python train.py --n_layer=12 --d_expert=160 --d_shared_expert=128 --router_score="sigmoid" --normalize_top_k=true --balance_loss=0.000122 --balance_bias=true --n_groups=4 --groups_per_token=1 --norm_eps=1e-06 --tie_embeddings=false --optimizer="muon_variant" --beta1=0.9 --seq_len=256
Below are experts of layer 3 (counted from 0) of a mixture-of-experts language model. Rows are named router (the router's row for the expert), up (a neuron's input weights, with its number) and show model dimensions 0-255. Each number is 500 + 40 x the weight over its row's rms, rounded and kept within 0 to 999. Numbers have three digits each.
After each expert's rows: "comes after" lists some tokens at least twice as common just before its tokens as in all text. This comes from a sample of Wikipedia text that the model never trained on. Tokens count by the router's weight.

# expert 28
router:506515460496479475555573476547489498503487441515497482567470479588478432450559497489498522532539406536551495522370409534490429500466520443487486510417510500525469454459540522594538500512527519483463501558553532543526478560561521475486494579466447487532540523438454501539505522451470455564492466492546449469499478510522376458518542497455478489547529524482467515500516486416502544556493510439500608469472459518501505499497507434485537456500523540512503412451547489526483511506439522512516513497469501498526536519493479534558514524462515529476558537553504522503494417509477439466532453472505436580514529546491454544481450530503532564469450454485498494507419486474528476475431523554452472497532489471494422490414508510467517535519546490485548460602573516428529508520545527
up0:413565516539470431508585520534582505501448476489484450440544470396451396512529485489589472474464490512458526471463552471542487543399568421506521458465517527445448435450412563516540509519506564473484483536506504516488477507600556424549462488492518472526552594497494470557498483449467516550533482503541461487517436461458464542519473505453542460501497471471471515473457519480511386482483469559480514466530427446527477517533499514512556464524536528517494430468527474496512491523428517509508527482520465509562476525496466579503454514491547483468505527501516524501558462535420516456474505512555449565511494579545525489401540494437494559525425461504535568533452552516520489551484528522485493475551477548540519531487514508522519491452524504495513518567543541486496468482486544
up1:484549522476526466496524466521494574494518474457451426469476524477523486507446532455526473459527460621583394505429490480571439480449520440547425533502445507528466520429492584542456549478510518531470553503535459437478563473516509529454530496501517540489464544520472464527543492478481454554498580512490464496564491498579477436501522550595515518544487556537492510545446457511524484467502494517513502526492506542492528518553400413479552428460509482446516428509424494493462482550486435552492568520545584531538583472470554494510442463484496551467494527525536449510526561520502543490515438540485518475497499460546433552488542458513555475489461460502546478518496448487568528556459491516477495473512543471483447536442593529496489497524461472483494518463530451520505504521399486
comes after: " W", " ", " w", "w", " 19", " K"

# expert 4
router:520472506587460442587595480514512443488496469511512471535462453575496532480504505589523435488516549592554566447466519564566501434553472559481430533451544464483492502472472557483479507579569474525468511480464536579506471513467519567452451518464456461491509478439499510551494550467480502528479500510526425568514512512534456465533577557568470539530516453511543528452488469425498441490444523486518525440547497503493523578446483465475502414455499549553477473463480458516467487530481589489529462503468500516518496480455532487523547510478442561494443461521544468507471429439409445428493492445516456523481516484451487422495505570463526506470460496530468520555477473452580536496493533514454515468519499546499472539471468520516514504543543525476547480517525544498543497406529557
up0:489539461425543508464536452444602541490529508531518502502523511509533570543456538535520512484468521458525552549425485503525438532524497471518470546486558476465534524450507411474421486566474477502517542518533511532436453513509506486493522504502481586488577550464539581499472388499592473501515441502546515519473509551486461488464499519495436531527491472464516455506476497525399467501575486464489569445479505504540499428523537464488539510503505454513505508528424514436516580428530538446519538518441447485471404567492417516485521517555506537494462456452507559532440439459458528559529523487517439505515535486521468428563428496489527480520501506543528532523500455536508527531505479506449547568501419461497447492596547458528581470507477570461498508444496484469483551509494535
up1:521517448526434428468430547506540569504503528538462520462447574508556522479483550551509526533518536520510518487453502508480510469511497482530504570549460522513546483480492507528553556502467479455400556441485524570360478508488444498531502528505511448470490470446481479528510482474480599507495424460511553464490553507594443456522468457469515403488465496493495504473583489541510504525507528508492518518540508546536507463548456527492508503492484491519525417509431439467471587508500467509479466483542476485418476504489397468466490509512503539455482520451476554482455415500464452510516478559531562535554533457550611515465550477495500445417448521533548530507526505532448527507487453496539558427460493502468501564470514510491549452595489580517505565491534524441458483513477549
comes after: "-", ",", " of", " S", " the", ":"

# expert 5
router:543474511502522430613461427532484467424493484509540469491514499530500433473557507505460499445565473470547522472451491478580453484510478509521493517469510423535464550527498571619486517528444435479502520489526517461473474508572467537483457577477500520578540466499466447484489524526480401473532474432508449489476488512527483494547508546525466486559521480451536569453540452482530457523477566508477537415449435468520519424503541461501514427509571517526469518424509503491477517503512499546507506457419622468536495503510487507517467522467445520482443509538512483572490475501446521509514430481566461553500513455451506559521441577486517495430491557522508552475569554488502516565498477569523463522604469475429497497471493516485490526483518533465504485559531530443442520463562526
up0:573542461474459549473494555528537543476469498546520522491524477518422505511490387487419547478499573438423483531448464450499550449392521478530424531501557475470494501521445519584466543490514536479523535525503477496538461492545496491411438442549494486470490501584522474517445502538487575469514570500567501536532498553507504527600522479409523484431521544472491527470545543474526487555462484504500516470475505427444446535561511547499497429480531460510536522555468514546549491506450522445523481554446467456557441461509514536539540508474449455422502493520498467549530552513508592449508427473510482505499501435431554451485457546500532516494501465524569546496537456456500494481531514513461511488509476488515515483501589554541440524485528562493488520520415464503444550536458508
up1:494528493459501500460479465508488473503476565499474430509535523471482466507508474523507524522566508538501516511469523521559468535481534444534576508481504473494506505545494460520461484465527525504494506511459534405469502490475447476483555500470510531483547519489558470490529479493477459538533573446463465447516501522484548552500534583447490450500483478504531548424467508455541556402555419546504498451468562477567494544474475551474462518537504520398566496520526479510507511510402496432544548525518502434528482508403586560507464531544530438478499588512512424498430463426469430558482546537479435481511474527558506465571519586480453463418493433546483536535456500452506467393512473513578474472521469469432479542550542547556483578509455484461538533513544492485537516546547514
comes after: "\n", " 0", " V", ")", "\"", " P"

# expert 8
router:489482457520514430550564496500579459487485539466539431557473430546498510477565505534452503486541507511554474501370480489546481508535535490456452592499533406525553544452480490577479504566503453494437583531521489514504528553523513566430525470467500457543525536508390518468450561503512521558507500431505438495539472505461524421491525506464480527552501424506564474516571534467487511499473538449472522459522443535461539466508460536513530434543514542554527500481470516484488537509483487447503539530482523493522479537463509550516526526543467514570503549538558477582477504421457457449466502474523465548518579501489422482543508519501438541502354466536502489521460554474512448482485537562458489499531483488477466418422464538464506495478506483481542446513492509509549515471542478
up0:526448587480503431528478526422533541477485483504531528448511429510581450451510493456503496448531489496544531550445503446572403437481472484603493517448530476548469529454508586567462494477464435463428497446500537493468510433583505503514503491445488510497520523497421507472585517482494476584548499424527483469557570470487496480469511516497511517569490553509497455469485561495536519497462501479508545453483500532485452473564555535540435489451515484534564470499524406503583505551419499571470550506482520544502498539459495501500540459536543481535488499423532536567517451460433516525464517525558489512522565496504433486538527548623473468471473511541481453432549535480514499515491469547497532441498541450480492508432523517520490457463460510509467510493534504487542560468522430
up1:578487548498499539575485505514474525499500502464517520450444462562475507503526545509555524490455599490491632448453449444479518528434559521468525598560463443495464421468518466475488483468508474454471472531449563515468563547485465462436473458495491443527521539478514426515520564543475476527523522472482446550426490565491556541514510486435467566504561490475489499498555490442517505539479510543431564483575451517479483498511511475513492521597506570541517480528444515512475490548494473429474374559437426548508449553526496482433503525484475489452476600528511465533512524512518489515499551508500494443529508564497537461434584539571480479468427470493474547495517468471494451515533496514522546500500532502513450483506429487536465538450521489485520537471487514552521490460499571
comes after: " T", " F", " f", " B", " S", " b"

# expert 24
router:540508412559459530543492387519564497449453554489534490539509496534414494514512525525511444507557492507485565563481506534547425441549486482487503516504528473488507458480424530538504515542467475487457533524471560532458469505483496481472430538481496489507557481526467531524448535518461499520490524521521488478577555531525462501551556493537438572463495524469529447456529410470415432469466566461484524465554437503464534489530574492463519469501532502553391497473417478481458554469506538482582464526488475442566525490508526485545525458494484524504489472548492545558510508516459517571514488458535439585446534417433499555525451546459516523394428562530495563525501520511513484489523489518538469488500487447395512517481465531509527573524503478457541468571534557495523457477474485
up0:417476518514492409511488440485505488407583547528493496491525520505489453472569474467524491402521434518544462456523472528453456520559504512510512494524549416547495530573458487543481521537435512462416571485486536575448551523478527491519462469431443473466493486488517523487480443541504454570493465533523493433509610526476407517556518425562526538499558496433505584490582497473551472514488526440600515521509473559525502468532559596466503506461470499503515512500477500517516474491488466470497497559523546418528509537524495465483471471441449465518530534519475460521544467470528444538506471476516572488471626456490532480430537500491540543514486481488460556487570493519482496526522543532512565516445513458549460518554491490552487516486469495517509449471507471511475436491536424
up1:466499465491476558596510530494479562458491472539488473544485514534500502464519535490533469451483445536475517567470466515585561513474492454518482540469443482444480473490452512522524461519520506503464504525490473552491395556468562509519438523491534482529510511476441451471566489505503523525473534502422429529568548460532437451466488512407481426479510521536515569490614520484526453513429475516515538545571432464506491544476456525547520529531482534519479469424483547478468525512452515497474501498517517442562553477536510416452489488482492508546520525514485505457431565588575451479530540493481354478589530510517525577490549402467555483497460466512428491519553473516476435511435520527467537475513490520499520482571523575496450474535492500465551560502492561488487546478470486
comes after: "\n", " |", ".", ")", " a", " A"

# expert 16
router:476453474479471510568503436501539533488518518482552446568512426554478518510526479548515466474528512474559494496490500483527405506591477504456431548443494451543487491525533559544463528547523477504491499434479511560549477541501462520440490493473443511484492465462484460548482536446485505486484513460568511417542496527558506492576519562457470548510547480501534519502497412430491532448510531481489549496458477501409495445488556454477476484467557562583427436403485412526472552555491559528513473517487528473507462542460527550554576501481492492513477586569482531493533487495480448465506491513542436500490451473499460572536419488490494524399519456493518553537455534464546474464452554529470526523530506485451500463446507556493583498538532475487541492634530540484551498521490503
up0:493440520545474555537500484527447565469541456532508420582509567486473527530490533476511523536523506477560451554486521563519479545428492501477437506457539472543476564500564496549426518505450570449511481564496531516481512512460381548480483515496500468374415541473486470460497549466536488557478511436492476539495559437488464456469458494523475521476502452472449512442515488495547494420473517577476474566522451464541501452486520529507549589573501493492452448463460525480453538487488473506470485517484557454562504487458524495460482515499539499511599577516460463497559509526499511544480498484470440534487586552514525603473548549524469525457488484530506546541441470543501541419447473420452490514489456552506551576469501512473520537485531420501466519528529465550463471496501503
up1:485556491397526442491451496495480505471493465491485555479537525498453500482455443517528505555468473519507527502469498570558519487432512485576473489455515558555484455520574443514453488530515516491505428573444521520474489461481436457512477460456479458507476455501519546474479409483427531558453509510401509512537537528527487465485525457431494584545535549474444520526496504611467580517485509456469520565517507477457550433520494462528408542459522509526502463506496445485498476501518504502529464466514484493407504559474453446509545541466561520561427530473491514572517493471532562608474517533458478589467527539507502528476501550537499502458559459488472573497513507499527486511556538524543540470457487510573552551462529517459420503526557525522527546451467525445471440601539475
comes after: " p", " ", " de", " P", " in", " re"

# expert 15
router:486439492529461460499476427519522473509493558483529507525453518551467505563558540528469531529529472518540580554512478545487457462510491428486471608505496495546481450465553548497482559481478475451442499502505517584529507497524477575527455553479476467517498463491532515537485503500522539542481568500544448519522531548572462447560482460511435508503494506490511472515563499466358465527473503507477574469535456502502431473498525483481501454453472503577439447514511372514555509538505559482470461478449436430586461541469584541480505521484496523559558538513513453517555500460440451541468466488522451558455517535434489583470522537479529525425498489508541486554430551476547487541409503531461489472556456463496465465438493536461557580525453518508539537522515507505512541520519479
up0:545532531525508533518554512523489587516449458491494509476467472523510550504527522470500532581505397464460528480557467452483464555495585464536521467561546446547484448467590451501501487539512477443475470422517471515570470462522488443516482496439498507412534517468468410529565500414523478504494513477430473513486522463498452503562532446434511482464520447495485571468505509473410422503494458524508504495497526530490473598529469494507482532446511558510548454529531505488513572495510531487473456517475519546551464499498576458470542510501465523539506542594452529525478625528539461535521553435538496464452432443537510496528540519534514486415548494508462510464495536459464507501525493416489526405536536546467514546535476522444547486460494560545563436437481468481501468521455508
up1:547527473474506486477475470530530468487480526503502466476405545456523520524528529533454541489391509480488500530488521490481425556455552440527479507472559420551462569530482528483490553545455500455458450518482540489582552487490428549478505558484502481508489481447574504505501567524509508528520474532437488563502557565485475461517460487539528521483575554475481507550552545525446468429469499474456642510492503505477456492448474512471441479502459567651461510455457484492486471508532519463450487479428515455489509534486498522507453536527510474517440486463549466492590582492499438493495544493447529470565556420498494499465491463551470500501471434570570559472550555427535505522485499480481550466482442492470567491517453509474478504499407539527580504506453515516526502492494540
comes after: " |", " the", " and", " a", " to", "e"

# expert 22
router:506535505533483509526527413543545511502493518479542438512510484519460478477507530543509460516576529572476567476456521549531452499481513473502490574512483500504428415484522530483504544498551487479449604538566524532542498499455512551509491535440496522556522473416485526592476491543486470563580549489506408466501518509482459457512519558475526570508521460518525459450520490533459500557453517449498555508513484453445583456481515484422479444517486535551419455466474505403467486487472503425500506512434560420546460518431560454483519557542527488532521459511508454487518517469478551534450473501549477583425515469506487539429520467517507437461503564476565513523535551504465432496508535555450557429542469498453468522509511548482544630540516492515535499515536516458499485461517463
up0:529460454578479496544471558502505494480493499532551547460522444481457494537562477522505519489482435513449488511514412550490455426493468495499444504458534434480554510572473542439446501550498545446535530506546541401493470523529461475510520528442549450534488545530493512493550540557460467523471552446493542518463491471532461486435492469469466520414509557449484517427600558534538501522527528481504483578497562506513480527553525533530470473477472494505563451421444554520517501552492510468486474530504527486446503464460498519580427420461489516478484476491507500457542517523542602550453503512434510578445524537536534461412413476494444453455470498511543479513508505476504517516519511527419522458502442487524542492581506538435572526518466527540599471486562493447524463476554550
up1:430502510543508515543492432554412529480525495478523450536447521536535484541484509481479484479503521506495589497516472449525488474531458560509455555536521480564486537484479483562504502515499560548446580505518500489522559467477488517519481469448405421492539491452442464499486517566478470515469555481469543630537426532528490531458499497601504564549486501509497492506554493408450506495485533492484473503516388504485505567523462548447494468506437573537504480514498460538571503495468453529471464489512512454487545504459463458453460486499441501581577451479459468494490456385443442520539455534506519489486509563576410528457463499462452500483488535487496516483568594450532557524480574507459521454528465492495516509519498556522569540549442442515549530496498468540504549476468523
comes after: " |", ";", "|", ".", ",", "–"

# expert 14
router:535463529556519474504562473506518506444447556503527536568466471559468520482499538531477486527519472540546506523464546574515597492521497495486473480507554448505514541456523539575490500539506473485555462520518542501388473561553498475476513568462474500511535557545486547538429515417475484475527542499543472473533513430510480602494513535509495536445481461509514521482474413528475446512510557419474518547503458521487509479539511468462504449456455521489531439522469433457515514502479530466591562576512566460502557519456507418577495488473477485475495499516559458517439510497500484482499434401507510484446542545449459494455447554473594547470441519473513509535465479505529451460380495527530518492541441532515431498434512516507485479529585446400489504519491558462436515474524508
up0:509467586474510566454488468543514451547524524517499527518550473498488523497457572523492459496514534525495466520490560515534575500489558395530488462517464509545517539459513503614490486534479480480464534555523468564464444449416459518478522460484465533462518514484424493502533533481535473473444559513451526420518530451509452545467515464570465511498530518455486530508513514500473448474430501495428523508550531506466486515474532510515518478509480480485513533496526594495490539488544581471465501396491445508477510501458540483506487525560487461433478533516550390515550541575428426472392421476527428430502465472534550521468595448513492517460501433498570493474541561484500453495526541494521594493509516521496505516578502589499496523461541463510542494518463510427450445499531557
up1:510515498510456436482560515460516493503474473498441474491569400541426511538471489505515507464510551530530522537500468477529492503468439444578522488499527584528396416452571537501508483538522519513473470522479547489488509492434447453485474524493448527462490511492476466488504478473544452519539521490544486543578443411522486530464483530414496500502452482522477515456478517526560510490518522441513500463523516450505547524507464490623441567451508484552471490453535484480476495479459448453545467557541549436469487536582444566539567480451491537449497567476537411517535438465527508540492503486508500518490493531481495517485360498498564539480561495496495489548587447489446463521541506513511517510501489561447465608505549440587530459515516442513527481456539553545521493558518532
comes after: "s", " it", "as", "us", " It", "y"

# expert 13
router:521483491484532446562587417499469553464430480619492469571530495517472554494500547510486447495488483532500502536477510540528483443449488538521525494436536456481510460514575518506527514524474504465409563478535513559477474493556468499474409537517420533493557502461479563512450556439447455503533521433528465471527552510504466498564570538468436566464479504467516509443544500463530485542450490498475505457516431525439566461505568471489526516515485521509463508576461509458487533476485589482518452481483583523494448524505558523517548520490431597541522502478479496543468494512384490503531477463501520560501499438517400495513494503454481482426495506470519483541477527430569485502525541552434485459524522442459484489505581493433561491510517454469564494570542469500440510483503528
up0:459445506534542517520518497504436473473561492525524440538518555491489545515573547412501501446519480518519578499448500541565494492555499547505528477479530443495575402539563534470438470544454594472493485528560490522555469508505592477439485510528510497510508488544497485501532496485450496554559527472491436448487555449450474538439503470453477464459479486524443428470518472478498523538522433464511506487468540432519562524529487460459504477470551487489453461431491517575516509524481485475530558461537457476516575456462558515533502462476476515486523429523521460468502575484510436563511484462526554430490444471574471530430534500487516464509535433584493572495558409541567542531582479473490503437536546415533454536511491490506477418547502438526549485456512525503482485507545447
up1:457447572470507563549486532501587508452567521524527568485514488507480478507456517508496546628457493465568516425487523570525563470536522517490479437470521553460513465464465481568482536435491475535421475475481499441530419449476444514539497488489540461504506565515479453527540494483530561569472515475496467430472521496497505588489542523488523540530472468450501432485545476495525490536507455369591522447523555544540523545508578541505512531484462503474574508479472464526508502498507561464530516455544511515456472528515430491488567484542533490420508442506480476487488478558544467543538427466456528541525508513439498506487569456447480476526527520461560548432459473519500519580519457463509471579518498460475447507446509484510513487512531496446551530564515476472523505418431430
comes after: ",", "s", "ed", "\"", "es", " known"

# expert 9
router:592497454525487430545533459516454496436469522501562458567537481604495481487572532596512511462538468506576519515482504492501450500484526519474519496407514512563478427549522528489496525568513450426459502506477508478541424596453454473452456505484475456520494450442432518496456568484470482554510498543517472528610463556572464537502543501481467548506521534421513494391486527509476467519423525472471589469464531528501558482449491449463496490552479498525460419420520498478473513537457524452531491518473564512534487471487490527513595569494521545467449480532511465520519532491494485458541498508497469568502551435452488534459489589515510543508443510426570520537489540458538496531494512531496474475540470485433524471488494476495497533551525479476531456499569543419495504488520531
up0:405524473510442392478532449501483496524488434557576376499505580569419463514501476480507487485542464501572509502465493515461436497554518558502442509494526446525530485561518515455498521477515459519496481477495510522501436513549470538550458551516482483469497425451510529506458525572511504569528520474502546518539472527579496564582469439500517513516510475509478476445542545546508445492511477430525532515497489597521447480576483511483511521453449477487460442505541499441529498495463451486444549515468473478513450478485565542542520527451542509513453545544584457502468553511460490424547473577495531542500564491563439550423470529492439431569495475484462455495556578548579495492479429503526459507488445445529515508500510451450447487488466520522493540549536448490500514541503477
up1:511519521484458508529469480548490588536534510515535536513481529445468439522498495548507444512439506488524484568521491462475505472488569527504489493450411490430532480521410491540438499484503575504474481446521499494486551448471475491534399448498563478459351555525504483464558539623540465572578465492616511527509586516503519529442531479518525497506512551490540498525469462457506475431498544423555468446485564469547487482534522482501574528431500507457482444547546477492496526478461502479536508567441493496521507489504462457456505464477511484471430522421557441463552509517430481445530485511512541495479467493539518425460456511529561511470484429458536503512497506506488546516539477487433433553585485497480495559508525548481545544547493562488464486536457524518466508469474463
comes after: "\n", "-", " (", " U", "E", "U"

# expert 30
router:489450439502534420523468471486570498404489557492553472492474452550523536561513555560448473482586550573518499536480492544554511476592513494472458583470494456473477493506526552524502548489479514492494507482460484520522485450446487542458467486496426539549530513506497535570479561449514485552465554486555444485498558565527475565555522595491498536479513497477511524480499404484483511532525486404506531456493486468452549513514470506502482503533512491582464501502496466458490501561444538440531493506412562458570486543519507499527536565473529519505486507521510411506455530512469483473451469448580451477464544456486508529465427505469506535476459498524553558581492568386520429511450527518452462489572499515458498475503529513508461489537576418467503478503482459497421461458445472
up0:520500444498549510545489485477568453471544536515512460438514452565482456520487463483521538421564566563524548524429548464516521506506547554470470473418488545525426488483466428531489477518493496506471454479531474436492482575446531509528429538458474516524437530504467516489567526496417449540495478561597582537514518472509498433537530571509491489465498508485477522488449514490534546494454527509446520409450524562561462489471480535470477490483540503479434510478551460556524551450483564510490511507405468487524455591606498472446481473597511507533494478461501501474550500510496540570519400510534409539539509487513528540463511510448512463500510462462475499506519509503530481471480480543494493506496496481506514445478554513570536563393544464482522527551505470514375485543511483
up1:560530519574445478554461523515530488459490459518531507482502545523551439487487562484442458481457539487521467420455547490446506585508449423485500479453528543520479515542504500483557550507474553427476524536507487511507509489399434548481522405472545516482488486519479428552537506573463493505525446494585429494443542520494434520454588499532498481537565506448447483559499540519507570467513452490478426508499526466477533481510482515567522477464526511471511454518458469493477529529532509450509493516483534476532477535543506445516497498500551563555457397507522476468467470542456545590436487524522501463464538495479464555560484523543495574555458504477525480586527467445523486460417499511480512599528501468503518429470497518440520517532580368470488474550474496454524467491559507
comes after: " ", "S", " G", "re", " S", " a"

# expert 7
router:513498437542454519518525415534509486486468510507515397603483461589449520467522501585528525505589543551506604539445482514580436494451478505462510565432481484484485420514537541461437556540467510501473525516523532560526441555504446503492472506472481478518564444469480537509476541494484516506466542520548456468531494584527530492523540512505470552495523502483507466495480473503459509508461528468507546464527464437476520496504486480431522493498518497570460457533476412535543526541462533483519470498444528418553495551412534480534543503489519547439553495529486466505504548505449460509506502462544472534387508472502515526501456500508476461404499478534576519534452540474548467462441463559499560536550489453443502541492524514455487596555547431497546496589560510465470517471512545
up0:483512527467418544449489515454525566506460508515504476531465494481549472500566472482399407444507579515526455502543537525466544506459457521521442542499464420473522481531529479462432534444511583475452478502509520508465458612404510524459511591496452478516519466450494601536469492507516448509520501537541602507536452497439522464495425489505543566520489464442554541460444479440447550454617542475495459531553481497546474539485468512468515480525519474571558454487482471515478478532459566533541544495531498453494483501484511533477496488518537507512503443494508501408441506502455458495481474465525551444424542512511451515554556578497519549538480486518550532521442540520427500460478535517542405501491477525513489459511517484442474505531563544525560498556496515513489551529483529
up1:536457516457421543456476539501551469507483562491514476465553502462501501506490473497485531408525434506506517465573521442495596420522518463479520511500553464590436479395485480522498483452467485503477507476533562483459498481529543469530476467580477566496529504485464486534514536519465482402582494496501548526498512481439469511455490495491548505497505527467510527453451504416465535485582444470456481444523461499496460516556470569453511414504535545559489518441529479589535458538501486462490505498506529536495461505511533573555494464468490484486587460572523497504503406482479488448562473541541531521541566513526552411521532464463464517461521595515454476496395560503539531477529483547411516539517504504513431544541528535486431511496531496488499539530485497407540512477566475
comes after: " ", " (", " \"", "-", "===", "=="

# expert 27
router:499496471538497441565561471535452465512474515502485485571543463527498559485562527569475489455545487536497635531463485514564470481488487510474477558447525519520455477518496543438469567507516449509466529470508506563503444550486452479485498485452463474497529477482463545552514562499483499524558510526555469484535481533491559496531526462515504560477523472495600476444505448540501487507425504445473566524548483449489536470450524513511519465491492497531445432483544387533507524510507549445476494488473470441548428529389543520545588573459495515518541510477501448484478468480407424460486487439527477501464474514516403484465519535482469478462442535527566528539485520462577461476428504574467474514545465454491449445428509520480519560534489488507530479609578541524466537494532531
up0:517550536524472533476459528534560538539562488566424472465496491415497453503485500552589486454518441578529423499436480440536456508503477506580459486505450459493536452558541474480528526465514465602473507522491552484431487524446493420526493486456488461610498502570498485477464500507469541538448494552472556494527483504518474533416518502574433478491506532513474543451597519560532498469501502445503487521472512565537486462530523555499565490503424532532474474531520474521498459551498468474497483534512472499437502566488496582504438471439530566445477539451414478458497466523515488574474417570467549544503493528477483516525462537507595506395449489484470555483535518424482470463534517547523509445513495499438487512517465522511518515547454482512557531515480507489448511549502430
up1:484502494487500446456483491501494504482571509455529434467498583592442523417451524508527448525579471453483481531464499542529489503453533416533523477503470451555510524526448498483471588523525465468501424523545492551543514480528551472474475532519455495483530513492503519498527510557534439475544499420370558497456511471484515477571519472466560565479546520466427489425520538565465553528473539543515538539465517504536475476475506533472537485466494516552535525535485485535428491555546482491536567518455410465510566478506504503528563459483544528503538470546549524488456463526544446531453466428528542539616553522523419503539499471561579487557428482497456477535466472500469458439463505515553502466459537400471558514444484503434540455483497525467501503529499450448539480496507514
comes after: " of", " ", " in", " to", " and", "."

# expert 11
router:491505519493475461516497471525512497445522490525511501524528550507527440493500526511451415445487500448454580453491574550556483448538585599514496538480491490502415477462450531548518516556520502481503506502522525554452474508455492502408466477434487485500513535533471515559452464553502500489494480478537508463575538495515495520594539556512524508518509456503498502505570421463499484472498539494461462473578403503491558432445577480442511448473575500528465525492410488501439503554511530488543459471464535482512493569550513499520472500497436491464496487557567448500513449564440501496507493496550411565440474406508506538387478539462538494495519539494600589523546557496545489520522497498496503515517427377461493500491563534493521555493507503481548477493452524439482487459503511
up0:491476507519517424559555557539510492495514459543543484454528519554458478422487501542455536480461481487483516434535521447520406518475562477530466488465505475512477467499543564501522486504483511449478462544482482598506515517487419504522451535546476509519449621543494520545482513554504534472477427515542477488539553463547482459520495496475536524561558529550480532489536531576490513469503513552455431481502469477507496432433521392528508470468532534440594571459443454454459447533479507524552480455499480525456512531560461544525471529482507505455520423499562451508528472447481528515490493445553471503446557440455496474521523500550482502511458528549484507511508380434511510556494547463454526517503570384514475498520593540438476482513566552526494520457455519449455523425502498
up1:550499403465558461463480546537488486470489558448556474460488513486499532512468443541449507605500511446531447459527420525521481494505505456496528430421484495533443484526489544469562571501541452465466572423486525540506427500505463533443431540531536477456433525536463498459461504529523492564485409484500528483500547593488455515529524537460508482545495496544505531439578500581441507434489506456478508535517525418464459520455477508482478547468566487533485545549467459505496509547509505442444468473455477533548447513532545542450505522530537521469529495584528445530435503538441500560532543513487514534567539459396516539549503509520490481511544497546547522460496485514524484493449483472528554492504475362557496476548543502432558554511451488466565507505492526514491447485494521
comes after: " O", " C", " N", " H", " I", " Al"